Experts of a small language model: width 160, 2 picks a token.
Below are experts of layer 9 (counted from 0) of a mixture-of-experts language model. Rows are named router (the router's row for the expert), down (a neuron's output weights, with its number) and show model dimensions 0-159. Each number is 128 + 24 x the weight over its row's rms, rounded and kept within 0 to 255.
Before each expert's rows: "comes before" lists some tokens at least twice as common just after its tokens as in all text. This comes from a sample of Wikipedia text that the model never trained on. Tokens count by the router's weight.

# expert 9
comes before: "|", "-", "2", "==", "3", "4"
router [129 118 113 136 170 121 147  89  73 148 101 111 141 141 142 142 141 138 123 149 150 125 112 171 117 136  92 154 117 123 143 113 134 137 111 115  93 140 141 120 137 130 146 108 139 117 143 100 116  91 158  95 122 118 127 109 150 165 172 127 128  69 123 105 158 140 135 119 127 148 154 130 115 130  93 154 129 167 107 128 100 158 121 121 123 150 107  84 141 119 130 151 116 114 175 119 120 115 102 173 106 140  71 102 117 168 134 163 114 111  99  90 177 150 126 147  68  97 158 138 114 135 178 135 166  99 131 121 138 150 154 135 135 173 132 112 174 130 137 135 172 183 155 156 106 126 126 114 127 101 111 139 102 119  74 152 129 108 123 107]
down0 [120 102 151 171 134 144 134 103 102  82 125  95 128 153 174 135 102 192 116 103 131 116  87 115 156 122 112 134 107 127 140 190 117 106 142 121 147 148 127 121 151 134  95  80 107 172 123  82 129 110 108 100 142 126 122 107 103 115 124 121 143 153 115 162 146 115 110 107 148 127  98 165 120 122 140 188 119  98 148 123 147 144 159 129 116 193 116 117 118 152  91 142 143 121 158 122 143 124 146 127 115 136 127 146 113 118 146 124 156 131 108 101 166 149  71 104 128 130 139 105 135 131 123  72 116 160 143  94 116 143 129 158 132 102 134 148 103 146 165  99 120  92 135 106 114 145 183 146 176 134 142 128  92 161 125 135  95 153 118 148]
down1 [114 151 125 144 121 103 139 135 119 151 100 115 146 152 164 155  92 136 131 108 104 106 118 141 159 110 103 105 114 104 119 156 126 140 155 125 168 117 122 139 113 131 159 117 124 123  96 127 140 176 134 107 150  96  88 124 155 153 136 126 141 123 134 163 162 137  96 143 122 173  94 122  87 125 124  87 101 107 124 119 189 112 149 112 152 153 146 155 176 164 102 128 156 113 111 176 131 100 124 123 108 104 111 114 126 150 154 137 152 140 114 124  90  77 136 101  95 122  86 164 122 110  77 142 157 115 135 100 139 127 117 106 170 168 146 140 144 128 103  72 160 124 109 147 156 121 102 186 113  83 137 132 167 122 143 156 114 109 125 112]
down2 [102  63 130 109 116 140 120 145 106 153 140 120 104  76 154 169 102 139 139 165 153  94 170 169 111  94 116 143 126 150 142 121 141 107 139 140 160 139 113 120 144  82 152  97 117 133 143 145 139 145 149 130 153 156  98  97 103 154 146 106 141 135 149 144 126 148 179 107 129 152 128 130 151 123  79 103 107 128 134 150 101 142 160 135 127 112  81 145 158  79 145 154 143 120 167  98 122  76 112 142 127  99 116 152 157 160 139 103 129 165 124 108 181 123 152 121  96 139 143 124  77 119 116 119 144 148 120  70 129  96 139 103 109 128 131 107  90 122 172 137 121 133 117 124  95 108 128 175 147 100 137 113 132 117 128 124 113  96 106 101]
down3 [144 134 140  99 113 168 120 134  97 123 158 108  77 177 198 128 145 110  99 164 109 112 119 105 119 156 127 151 138 104 113 119 125 107 140  85 157 139 110  87 133 126 122 141 165 143 113 117 140 163 147 131 168 121 165 157 151 125 109 136 133 100 144 111 159 102 109 132 159  91 132 103 122  91 136 120 107 153 166 147 100 146  89 128  96 110 113  98 132  89 124 149 117 115 104 118 126 102 116 135 107  92 144 159 129 109  86 159 148 107 111 104 115 131 151 146 105 128 143 141 113 133 117 138 120 165 120 111 125 123 107 162 154 157 129 154 140 159 100 119 155 144 169 133 122 151 170 112 139 120  89 156  81 114 177  72 136 106 123 181]
down4 [106  94 152 129 116 112 156 130 188 137  86 127 125 149 140 142 129 182 100  91 101 151 115 137 117 145 117 147 102 127 133 103 133 148 145 151 147 114 130  94 124 140 124 155 169 117 137 115 124  92 174 117 129 146 136 115 126 134 107 134 138 146 114 119 154 118 189 111 116 117 144 125 137 140 147 132 129 131 115 162 138  79 136 184 113 173 123  88 130 117 119 160  92 124 189 158 125 129 134 149 116 107 161 116  73 148 128 123 115 119 156 117 137  92  78 127 129 133 122  80 125 117 150 119 140 130 145 100 153 126 123 142 157  81 108 144 119 111 160 128 111 175 130  77 109 119 137 149  67 147 110 154 132 107 100  73 149 111 110 101]
down5 [111  51 136 152 127 131 117  87 137 152 185 157 105 128 162 135 102 129 150 137 119 112 165 179 139 111 132 156  93  93 131 127 145 141 138 127 112 120  98 105 128 133 107 117  86  85 147 110 150 183 136 121 110 133 147 124 171 130 107 149 133 135 154 156 158 140 129 125 158 152 117 121 118 151 151 123 164 136 148 109 139 162 137 129 101 133 170  96 123  84 123 197 108 164 136 127 109 128 130 134 150  97  93 116 125 114 127 100 109 115 137 106 158 127 114 125 120 145 121 151 157 154 121  85 135 115 136 108 135 127 140 153 147 100 156 154  99 151  96 133 133 111  95 184 167  97 113  99 149 121 158 106 117 117  97 124  95  76 139 142]

# expert 1
comes before: " |", ")", ",", ")\n", " (", "\n"
router [156 132 120  91 145 124 117 125 104 150 122 178 127  98 107 108 132 133 134 151  92 103 168 119 131 174 125 133 130 104 133 128 121 159 102 122  98 117 157 146  91 105  93 133 109 172 117 121 152 125 127 134 109 129 173 160 154 117 148 121 166 142  99 102 139  75 103 117  95 124 109 139 109 118 169 123  94 115 122 123 195 130 120 151 119 156 175 112 121 129 129 150  82 128 133 137 132 152 132 146  94  89 107 136 137 148  88 155 139 141 149 126 147 113 117 143 148 155 189 169 140 106 156 194 134 128 150 123 120  90  89 170 104 123 123 128  91 189 152 135 131 116 144 123 115 103 110 104 120 116 137  79 166 134 134 135 129 114 133 131]
down0 [128 139 153 106 110 139  91 120 134 128 107 134  89 143 132 157 119 102 175 117 156 143 181 153 131 173 133 119  98 101 130 170  97 117  67 149 120 151 156 147 149  75 141 107 181 148 107 107 105 144 132 143 145 110 136 126 160 103 143 120 113 132 143 103 119 128  99  84 118 124 148 140  90 132 160 134 128 146 153 139 139 153 115 119 124 117 148 113 147 144 119 130  97 139 131 146 113  96 140 137  47 105  76 162  82 163 124 143 156 137 106 114 131 109  96 145 171 138 109 129 111 132 136 122 118 178 145 131 160 127 137 117 117 115 106 128  65 132 170 102 122 146 127 169 101 100 127 121 125 101 128  91 106 100 127 167 125 137 149 130]
down1 [128 109 167 122 111 178 112 109 112 136 125 142 122 119 137  97 132 121 171  98 100 131 123 138 120 111 183 130 104 107 122 158 140 132  75 126 171 109 146 145 125 112 126 109 138 139  95  97  97 127 145 102 172 132  81 104 181 160 107 130 131 131 107  92 130 117 120  89 110 151 157 104 130  88 106 120 162 106 141 140 118 143 132 103 119 153 107 160 105 159 187 116 136 132 118 159  84 131 118 133 124 131 124 129 124 138 125 120 150 144 106 107 111 135 144 127 121 132 126 134 164  75 154 180 130 166 129  81 105 145 149 127 156 142  90 138 166 118 166 120 124 178 151 165  91 144 112 146 166 104 116 113  97 148 159 123  80 152 128 119]
down2 [ 88 151 120 139  94 159 143 126 140 142 136 138 121 133 112 148 177 106 102 124 161 162 152 102 141 119 146  90 118 124 118 177 137 141 155 158 132 152 105 143 124 143 131  92 127 138  93 152 137 137  92 123  99 113  75 109 166 140 131  63 140 160 146 140 125 164 149 155 115 119 127 117 195 134 136 128 124 154 146 147 135 188 147 140 128 119 150 144 124 140 120 142 118  97  88 146  88 105 135 120 132 141 164 121 111 149 126 144 109 101  86 123  94 114 108 155 146  96 152 137 116 138 169 137 141 114 163 119 131 161 110 106  94 128 111  99  98 116 151 110  99  83 154 115  90 130 122 102 115 118 130 183 114  89  84 158  87 127 121 142]
down3 [ 87 128 157 134 124 140 156 103 145 128 142  98 100 101 121 125 150 121 144 102 139 162 136 106 112  65 116 162 106 135 155 114 105 128 181 151  95 170 120 100  96 166 178 134  97  82 131  84 126 114 206  93 119 161 102 129 142 109 110 160 147 106 133 116 116 145 136  80  97  89 125 141 120 143 132 173 142 148 135 103 114 153 110 134 125 135  94 115 147 148 114 142 161 149 134 116 157 142 138 186 150 101 116 165 118 185 122 136 128 121 127 140 138  99 105 117 117 140  90 118 155 129 122 135 131 111 120 123 128 151 148 145 141 147 129 168 108  92 115 165 109  87 129 121 145 155 107 152 144 143  96 137 153 114 129  91 123 128 119 116]
down4 [128 116 128 116 118  82 123 138 119 115 121 158  74 135 129 129 118 106  67 153 123 126 105 123 144  94 141 105 138 127 148 115 148 135  96 166 103 138 100 147 122 152 120 136 172 118  89  84 143 126 112 124 125 113  47 123 127 154 163 158 170 104 146  79 137  88 100  83 101 124 130 157 128 157 134  89 154 143 160 102 151 121 132 142 147 138 127 142 178  84 156 136 107 162 162 143 109 110 108 115 123 135 172 111 137 112 132 103 144 127 132 133 122 140 136 113 133 137 113 136 137 145 146 157  60 190  94 128 154 147 116 166 128 123 110 169 123 119 153 150 146 126 148  98 133 119 173 146 164 115 117 114 129 152 142 124 129 108 145 128]
down5 [128 148 116 143 104  97 117 109 122 136 148 133 142 161 148 119 144 104 150 139  82 125  96 178 136 113 121 108 108 150 159 119  81 120 170  94 138 122 105 107 122  90 132 157 136 132 111 128 143 165 142 158 112  90 153 164  94 157 112 106 106 136 112 149 141  76 167 147 158  68 145 143 148  97 119 112 130 133 112 138 174 134 120 130 172 136 128 126 159 118 111 124 169 134 102  94 100 116 133 198 115  90 119 130 110 135  95 153 124 150 149 142 185 148 190 116 117 143 109 177 154 101 141 133 117 112 166 128 104 105 141 145 127  78 110 147 136 119 172 143 127 152 148 101 105 129 122 138 141 109 133 118 160 132 121 135 122 120 110 114]

# expert 3
comes before: ",", " |", ".", ":", ".\n\n", " and"
router [135 125 123 136 108 154  87 113 114 102 134 171 131 112 124  85 123 108 110 169 105  68 164 150  98  75 121 101 129 171 125 137 152 169 101 190  86 161 171 127 112 150 126 138 138 104 139  92 120 148 164 144 101 147 144 113 135 164 122 104 142  95 124 117 102  91 101 143 121 126 119 153 123  96 150 121 112 165 135 106 188 113 135 123 137 140 129 171  94  96 171 121 126 146 130 150 144  96 140 119 102 161 171 147 109 101 118 147 139 132  95 113  79 116 112 134 111 140 159 137 127  80 127 176  92 130 111 102 130 118 125 120 128 145 110 137  87 143 102 164 130 138 114 137 160 136 163 121 120 135 134 129 122 112 135 117 106 155 156 128]
down0 [159 106 137 105 122 127  86 127 126 174  97 178 188 126 147  90 131 111 146 128 117 122 134 105 129 137 131 115 157 106  76 135 113  82 112 100 137 162 135 136 123 136 150 153 140 113 112 142 118 152 104 126  81 112 168 117 152 127 107 132 139 144 132 124 128 153 125 205 158 115 151 123 119 113 147 174  87 155 156 155 132 125 124 128 103 105 114 127 180 114 124 133 125  89 166 127 140 127 146 117 115 130 141 129 177 116 173 124 147 134 130 149 118 106 111 135  86 165 164 135 126 103 155 101 101  94 133 135 126 115 116  88  91 164 141  87 144 102 142  95 115  96  96 107 153 163 181 155  93 132 125 122 136 154 110 113 110 110 125 113]
down1 [112  92 111 129 117 109 118 110 100 105 135 152 113 135 115 126  90 132 184 116 143 127 148 134 127 176  90  98 162 122 106 127 122 132 100 119  73 156 151 128 105 158 142 107 116 107 132 141  95 131 141 121 106  84  85 107 170 138 171  88 125 137  95 142 134 141 120 144 138 152 135 125 150 115 115 156 119 119 152 155 131 147 122 129 106 115 116 143 113 128 164 140 135 128  86 153 156  86 123 140 137 115 109 144 149 104 149 108 152 144 120 131 110 110  80 113 147 118 149 118 139 143 150 131  75 123 144 133 156 155 120 106 152 131  75 155  40 110 142 137 138 139 171 155 107 144 128  98 120 101 152 135  97 165 132 154  64 156 170 142]
down2 [119 103 137 133 136  87 137  90 136  92 121 113 132 163 139 124 119 146 141  93 140 120 119 179 132 109 121 144 140 140 134 108 131 173  91 121 146  89 132 124 101 120 128 138 141  87 161 110 157 136 145 126 172 121 132 110 125 148 166 182 126 117 160 132 142 142 127 128 113 116 126 129 152  97 157 110 104 169 163 146 164 108 110 122 129 104 102 128 113 115 153  93 126 122 135 141 100 147 165 148 145 193 109 119 108 117 118 127 124 106 106 104 159 147 136 132 121 114 123  91 164 169 135 126 127  98  74 123 147  88 159 127 131 119 145 124 106 134 119 127  98 142 154 141 127 129 173 109  70  93 150 134 153 137 136 173  72 149  54  86]
down3 [116 123 130  91 113 148  92 109 108 136 116 115 135 123 121 124 138 126 151 146  99 128 127 154 164 118  99 112 126  93 186 176 106 154 122  95 134 131 121 115 111 112 145  97 127  96 104 161  87 104  81 148 177 154 159 136 118 100 132  90 152 121 120  96 133 115  92 157 168  99 152 115 107 161  90 134 104 150 151 138 153 129 123 135 115 108 129 111 149  80 137 153 138 125 128 118 120 106 103 115 139 204 116 124 110 152 106 105 166 110 104 112 166 167 156 138 163 151 135 111 125 114 126 130 122  91 103 130 157 127 130 156 172 137 154 141 140 149 127 170 132 122 187 117 163 114 173 161 108 142 132 137 147  92 102 116  96 125 120 100]
down4 [157 189 119  95 146 112 117 132 157 138 144 162  67 150 111 134 158 131 137 110 113 163 118  99 119 156 137  88 147 132 141 118 166 129 151 147 112 141 115 154 148 155 151  86 102 127 124 146 109 114 110 108  76 137 120 100 106 107 190 140 154 116 161 105 121 131 141 119 107 136 111 151 159 122 132 102 119 142 111 123 160  77 131 165 130 151 103 142 140 105 102 108 154 137 124 157 121  98 119 135 118 135 101 133 165 126  81 134 136  90 111 122 120 120 131 101 147 173 105 139 116 115 105 139  97 147 130 141 113 148 113 128 146 161 126  74 127 113 149 164 157 148 113 149 117 208 125 107 140 145 154 140 102 150  84 133 179  95 120 131]
down5 [183 126 110 123  96  89 172 100 138 147 162 118 114 136 122 110 110 158 147  69 152 105 150 113 111 169 115 120 152 100 122 100 121 122 134 101  98 147 135 145 134 153 112 140 140 138  98 112 134 117 128  91 143 125 128 114 172 170 105 140 142 122 166 133  80 137  82 149 104 115  86 142 149 124 106 101 146  97 132 138 158 130 111 109 130 113 136 152 167 120 113 129  89 153 175 100 167 138 151 138 132 144 113 148 114  85 121 128 148  86 174  94 107 134 128 150  99 101 110 159 146 131 110 165 120 140 150 109 135 145 115 146 129  97 139 166  96 111 183 148  83 115 134 149 128 124 146 127 117 125  97 141  95 136 157 123 143  97 128 190]

# expert 0
comes before: " The", " In", " He", "==", " It", " |\n"
router [126 115  75 102 202 156 176 101 112 103 125 151 105 132 170 116 155  76 118 131 130 121 132 124 179  99 156 143 156 102 133 136 128 133 149 194 108 102 133 131 162 108 157 157 141 122 135  83 117  90 142 123  96 145 122 130 135 125 144 128 155 119 116 101 153 102 100 137 113 110 112  98 112 131 112 142 126  81 113 186 130 116 124 109 142  82 126 135 133 164 121 131 110 100 150 118 111  84 117 148 160 139 138 152 161 160 163  99 144 120 131 148 132 139  69 105 100 152 166 146 102  95 154 113 136 143  78 129 117 114 108 110 128 174 144 125 115 119 142  95 149 173 121 120 140 120 128 113 141 131 142 144 119 118 104 113 123 139 148 154]
down0 [118 117 128 121  75  88 130 131  96 113 130  87 151  80 115 121 124 139  97 125 146 123 170  96 147 100 101 104 160 149 124  99 126 141 159  90 132 127 122 129 179 123 161 121 134 141 116 129 107 106 144  87 133 110 103 119 124 124 142 120 124 107 183 162 124 160 135 161 158 132  91 142 107 131 125 135 164 132  96 111 135 102 111 102 113 118 133 146 109 165 125  83 142 129 136 119 167 139 119  99 124 193  82 165 137 124 160 132 123 127 130 149 139 151 112 132 133 110 139  91 115 184 110 145 142  87 141 107  89 169 132 107 159 145 140 145 150 137 177  68  93 158 147  96 162 125 135 118 147 113 159 109 146 122 158 126  91 140 114 142]
down1 [167 181 158 127 136 115 126 133 163 113  83 145 125 117 143  98 123 108 159 136 116 147 128  82  99  92 103  98 165 183 105 163 150 114 147 145 141 142 147 112 126 144 125 125 146 169 140 104 151 180 155 106  83 126 121 101 122 135 125 116 169 120 139 109 126 150 174 152 112 141 122 128 160 106 123 146 141 147 125 106 138 122 108 142 118 175 117 153 119 121 139 100 162 136 153 128 101 110  83 138 105 127 143 146 124  83 104 146 131 147 147  66 148  99 114 138 167 146 130 105 128 156 122 137 111 149 147 110 156 113 125 116 108  91  95 125  80 114 130  89 100  94 140 130  97 106 126 160 136 102 124 148 145 144 106 157  91 176  88  98]
down2 [ 66 108 143 130 110 120 122 174  81 113 111 122 125 117 130 158 128 127 130 118 101 100 137 131 134 166 130 127 147 102 152 130 137 109 166 186  96 146 121 189 149 114 161 131 139 158 123 121 153 100 118 100 118  99 116 110 110 124  89 127 139 125 138  96 143 163 114 115 120 165 136 169  88 141 131 138 129  99 118 138 128 134 141 149 115 163  93  92 132 116 170 109 152 133 119  82 104 139 116 109 125 144  95 107 115 101 108 137 159 131 114 125  97 152 117 128 163  79 158 134 118 161 102  65 112 145 121 109 115 109 138 137  96  99 144 138 156 121 134 116 106 102 164 147 150 124 154 119 106 185 192 123  90 119 114 121 139 124 180 135]
down3 [114 159 143 140 126 107 143 139 123 124  88 108 132 187 163 125  94 129 132  97 122 105 141 125 148 108 153  92 105 135 137 128 126 139 140 119 108 122 131  67 122 129 169 119 139 141 137 118 145 117 142 141 119 111 151 113 137 182 115 150 133 147 157 111 136 111  97 179 170 126  69 144 138 120  96  79 106  78 144 144 151  88 190 140  76 113 166 140 144  70 146 130 164 151 116 103 148 115 117 144 145 143 159 165 125 120 135 157 135 124 144 124 105 156  98 112 141 149 151 161  99 119 109 131 129  76 113 113 101  97 168 130  96 141 111 121 115 134 132 110 103 144 123 131 138 133 113  93 110 122 140  96 107 135 104 172  91 109 128 159]
down4 [125 110 132 148 125 146 163 119 129  96 156 111  94 129 102 168 194  84 148 119 150 146 186 121 145  93 120 192 120 131 116 105 125 117 100 129  98 123 140 157 156  85 112 105  99 177 108 136 147 145 157 101 130 135 141  96  91 114 121 149 123 110 139 126 129 126 137  83 123 146  89 120 121 142 128 113 114 104 132 140 144 124  87 110 149  92 110 116 174 161 127 136 157 154 131 158 137 116 153 152 128 110 120 119 134 120 162 114 120 120 147 128 128 143 105 146 142 145 168 152 133  99 125 157 136 153 113 143  62 118 143 147 107 100  91 108  65 125 145 154 125 126 148  96 120 114  84 130  99 162 124 136 167 104 154  95 116 134 147  83]
down5 [104 101 127  80 152 115  98  92 161 151 171 151 117 106 142 159 136 114 140 110 108 148 109 133 118 125 121 115 134 130 124 127 135  94 104 135 124 126 118 136  97 154 112 136 113 127 150 119 144 125 127 199 140 104 192 130 146 120 158 140 124 133 130 104 126 156 154  86 150 101 105 178 106 147  94  99 126 132 141 136 136 160 128 111 140 154 140 140 129 139  82 112 108 101 144 128  70 181 136 121 137  85 114 142 128 146  80  92 121 147 126 187 154 122 148 145 118 194 126 166 123 151 131  74 151 131 119  99  69  94 146 140 125 164 128 126 114 139 100 101 140 102 117 114 139 134  85 123 122 140 145 170 110 142 114 143 139 131 107 121]

# expert 30
comes before: ",", "\n", " |", " (", "\n\n", "."
router [ 83 114 109  72  90 131 120 108 120 114 140 159 136 114 135  91 108 108 141 143  71  87 156 127 131 125 102 141 153 124 137 149 188 140 158 165 112  83 174  95 111  93  92 115 118 167 111 139 101 151  89 130  98 140 125 163  98 125 134 170 140 141 113 144 107 129 142 108 101 118  99 119 121  94 158 141 128 123  96 122 176  80  84  78  91 120 157 148 143 106 160 147 125 134 133 106 150 160 116 111  98 125 135 159 158 118 142 138 141 147  98 149 115 122 105 125 102 123 138 139 138 142 138 150 101 146 155 122 110  94 113 133 125 150 128 143  90 130 151 154 168 137 162 152 153 124 151 141 103 128  97 142 176 154 141 105 123 139 126 148]
down0 [127 174 121 131 152 132  87 106 118 143 144  70 105 103 121 118 159 142 151 129  76 145 130 141 119  96 153 117  84  90 108  88 166 112 123 114 188 105 144 130 100 132 124 100 144 167 147 150 100 139 111 144 136 168 137 162 124 103 154 110 133 137 102 135 109 128 118 104 112 175 132 165 186 149 105 120 166 120 136  87 154 143 114 130 169  98 119 149 157 121 122 133 114 152 165  92 113 113 111 112 146 103 155 165  60 140 115 101 117  87 153 101 115 117 142 137 111 109 128 135 126  71 129  96 162 125  96 134 136 102 143  95 143 131 173 126 140 134 127 141 131 121 111 126 138 160 137 132 124 108 160 123 131 160 107 114 130 161 118 121]
down1 [122 140 160 155 170 143 143 111 122  95 129 153 142 108 159 125 119 122 129 154 146 114 127 142 141 142 182 147 125 145  80  96 124 155 155 127  94 114 110 126 140  92 120 123 116 133 105 118 107 145  77 120 154 119 129 135 136 168 120 143 114 113 165 111 117 122 159 146 167 136 164  76 172 149 151 140  98 142 113 111 118 124 118 114 162 108 125  83 138 113 127 188 135 136 167 147 154 123  60 112 154 169 109 137  99 152 131 107  97  80 143 100 121 131 164 115 102 132  93  67 136 115 128 107 134 103 118 127 121 101 115 142 128 116 169 153 149 147  88 101 156 105 100 128 170 136 160 121  85 115 149 118 145 133  96 101 137 104 135 117]
down2 [152 104 125 104 136 117 134 117 145 149 128  87  91 144 132 178 150 122 103 142 127 130 117 160 104 126 123 144 144 167 142 154 136 150 155 150 102 137 129 134 168 138 101 133 134 121 183 166 140  92 165 124 151 149 113 105 135 120 115 149 129 106 139 162 164 146 156 150 150 114  65 130  92 121 111 164 140 121 163 143 127 132 172 133 109 148 124 119 133 100  86 135 139  97 129  64 130  94 112 139 122 137 177 142 112 131 105 147 112 145 115 104 132 112 125 166 134 120 122  87 155 138  81 126 132 119  90 147 119 125 136 151 120 148 160 123  49 139 146 120 147 136 171 129 122 108 130 159 138 143  75 149  99 105  84 126 140 115 150  76]
down3 [135 153 126 146 187  73 145 100 103  84  99 144 142 113 147 122 154 153 138 121 120 121 131 107 123 119  92 129 138 144 138 138 145 160 119 119  99 120 117  91  96 178 105 101 113  94 129 134 148  92 140 153 123 105 132 154  75 136  81 102 174 114 132 100  74 139 106 119 142 122 129 108 119 152 128 148 170  95 147 131 120 141 144 123 124 143 130  63 126 146 123 109 121 124 185 142 101 121 175 129 161 133 152 133 148 114 139 111 137 124 112 142 132 136 117 147  97 130 108 135 133 131 115 134 125 126 183 125 152 164  75 121 113 131 139 115 164  98 130 109  95 149 126 142 125 185 122 143 163 178 125  89 170 142 103 157 129 128 158 150]
down4 [119 109 152 185 112 100 151  94 111 133 160  69 177 156 105 140 134 147 101 123 106 122 147 118 133  78 106 121 107  99 156 121 155 161 112  98 195 107 145 110 115 122  97 101 137 158 132 121 149 128 124 119 127  86 100 146 106 109 140 121 103 136 158  94 118 120 136 154 141 123 154 154 139 121 127 154 136 107 141 145 114 113 121 131  97 158 125 172 169 111 107 118  98 160 133  95 152 138 114 161 132 123 152 197 172 138 125 119 114 110 151  88 120 126 130 141 138  96 143 147 107 112 100 135 137 139 126 165 115 108 142 117  76 125 122 135 153 154 135 147 127 105 119 122 124 134 180 170 108 128 146  86 119 117 139 112  71  83 118 140]
down5 [103 142 154 139 126  85 120 148  97 141  93 126 141  92 121 113 142 108 116 123 138 163 157 101 140 143 156 109 133 121 129  81 132 113 107 122 128  87 162 127 124  80 181 125  98 110 127 135 138 160 148 160 101 104  75 151 137 109 155  95 115 113 118 146 118 149  93 129 155 167 118 149 125 128 131 133  95 139 156 122 116 185 130 149 134 145 113 110 157 156 154 122 155 115 141 119 154 136  87 104  98 152  95  96 106 129 119 106 171 186  86 141 146 102 132 102 143 105  94 144 136  90 137 106 120 110 140 150 129 171 159 148 131 148 155 106  77 148 127 156 103 121 154 167 149 134  98 113 106 121 143 141 141 115 118 111 127 108  84  72]

# expert 19
comes before: "1", "2", " the", "born", "ternational", "fl"
router [106 125 159 175  92 130 144 132  95 124  89 161 123 113 105  99 157 135 126 139 130 141 105 151 119 131 135 103 125 126 123 111 177  80  90 144 151 129 133  92 164 130 123 121 149 118 160 107  99 137 124  82 151  97 116 131 134 123 143  97 105  83  79 100 141 153  94 119 182 121 151 102 149 127 116 107 107 135 118 122 131 162 140 119 155 145 119 132  94  89 117 105 155 171  85 147 131 104 104 172 125 148 130  99 107 116 120 124  82 162  86 139 153 100 137 127 106 105  98 155 114 132 135 170 164 145 117 122 131 137 146 160 145 152 136 160 141 123 133  70 110 119 153 140 134 119 161 126 167 134 129 144 188 109 153 131 159 160 111 132]
down0 [133 142 120 117 115 118  99 107 120 120 133 114 167 138  80 125 103  80 110 117  54 140 154 106 115 146 125 132 134 132 116 118 147 151 130 113 148  99 123 108 192 118 130 127 139 127 111 113 120 100 111 155 154 129 135  90 104 159 157 135 144 133 133 115 120 130 133 151 145 111 121 105 130 133 177 135 158 150 160  91 161 117 143 126 150 181 129 133 141 135 198 113 127 138  83 138 142 148 117  68 112 129 120  92 149 136 169 114 180 107 126 130 144 149  91 118 153  77 175 117 135 135 155 104 137 144 106 118 113 131 121 119 115 146 141 130 116 149 127 173 100 111 129  98  98 131 103  66 139 156 153 123 176 147 125 156 138  91 158 121]
down1 [191 130 131 107 138 112 137 142 138 132 113 120 120 104 124 133 157 118  78 101 102  65 140 150 158 168  88 139 108 133 132 131 136 141 115 149 118 102 127 122 103 112 162 147 157 149 126 134 157 159 118 129 172 101 161 200 154 152 136 153 112 132 175 112 143 112 148 117 137  95 149 140 125 125 134 163 183 107 129 126 168 109 124 168 130 143 151 105 105 187 129 102 131 144 110  94 144 133 153 120 101 126 109 117 139 167 155  93 163 148 109 156  73 130 139  95 112 108 129 115 143  90 112 125 109 122 155  91  91 142 133 150 101 125 105 101 106 110 128 130 157 124 128 104 129 115  76 118 107 143 144 108 115 107 141 108 126 109  87 129]
down2 [ 70 147 163 152  72  98 138 112  78 118  79 146 119 110 149 130 121  88 148 125 135 119 132 123 110 105  93 123 145 138 113 131 131 118 164 116 117 102 116  98 107  92 153 158 138 143 125 130 112 172 146 110 145 109 180 125 131 149 122 134 114 148  91 146 156 149 102  84 136 112 148 156 111 129 138 125 113 149 137 127 140 133 156 126 151 130 138  87  99 137 142 117 144 113 112 140 107 158 140 129 112 141 143 125 162  97 127  70 135 120 111 136 150 127 155 122  93 112  82 151 165 123 189 134  90 157 180 156 167 121 182 139  88 125 104 104 125 137 126  73  94 149 186 157 120 143 128 111 137 129 112 137 129 116 110 119 116 151 139 136]
down3 [ 89 106 115 125  88 108 186 100 121  98  92 155 124 124 141 105 149 100  92 121 133  81 160 100 180 169 167 141 124 119 131 124 121 116 137 108 118 135  97 142  85  87 155 146 140 154 128 156 107 114 137 112 139 136 167 108 162 139 117 134 104 165 153 163 109 146 137 136 155 161 149 126 139 144 157 106 103  87 112 156 166 142 161 119  89 139 129 129 144 165 146 117 132 188 124 127 127 119 133 181 172 140  92 165 129 143  85 156  97 102  86  88 129 153 121 123 107  99 117 150 113 144 144 144 167 148  99 135 141 122 107 140 151 101 100 126 101 126 132 149  90 132 124 111 163 126 116 132 142 106 137 119 144 135  94 156 127 107 128 128]
down4 [170 131 167 119 184 146  91 133 106 133 129 121 164  96 109 127  92 120 121 131  94  70 110 144 119 141 108 127 135 121 135 143 116 182 159 121 138 108 153 148 116 176 121  83 135  77 184  80 113 108 177 128 117 118 103 148 132 111 127 138 134 139  95 149 157 150 112 128 185 154  77 128 124 107 104 152 181 139 158 111 125 140 116 138 114 117 158 133 140  97 130 142 161 165 125 145 156 144 144 101 120  99 137 100 118 158  87 120 111  95 129 141 138 145 110 125 125 129 143 105 155 127 109 146 124 117 109 197 130  80 112 126 158 128 131 138 112 135 123 124 107 149 138 101 123  87 101 143  90 127  98 107 108 131 143 110 138 138 154 128]
down5 [135 137 107 144 128 109 124 100 122 127  90 135 128 132 132 176 125 115  99 135 175 165 140 133 130 105 121  90 120 150  93 154 142 128 100 138  98 135 128 126 112 113  96 176 126 110 155 133 118 115 112 106 102 104 128 126 127 147 102  97  93 103  74 104  71 183 135 107 121 127 122 142 129 104 155  78 128  96 138 142 166 123 188 106 148 107 140 135 157 113 148  98 109 189 114 148 163 125 146 113 106 120 119 144 100 147  86 146 140 173 124 141 129 140 166 145 130 162 136 125 163 135 141 124 153 117 123 106 102 146 142 121  86 133 153 141 132  98 140 133 136  99 115 150 113 123 107 107 114 114 180 152  71 181 163 145 136 152 104 146]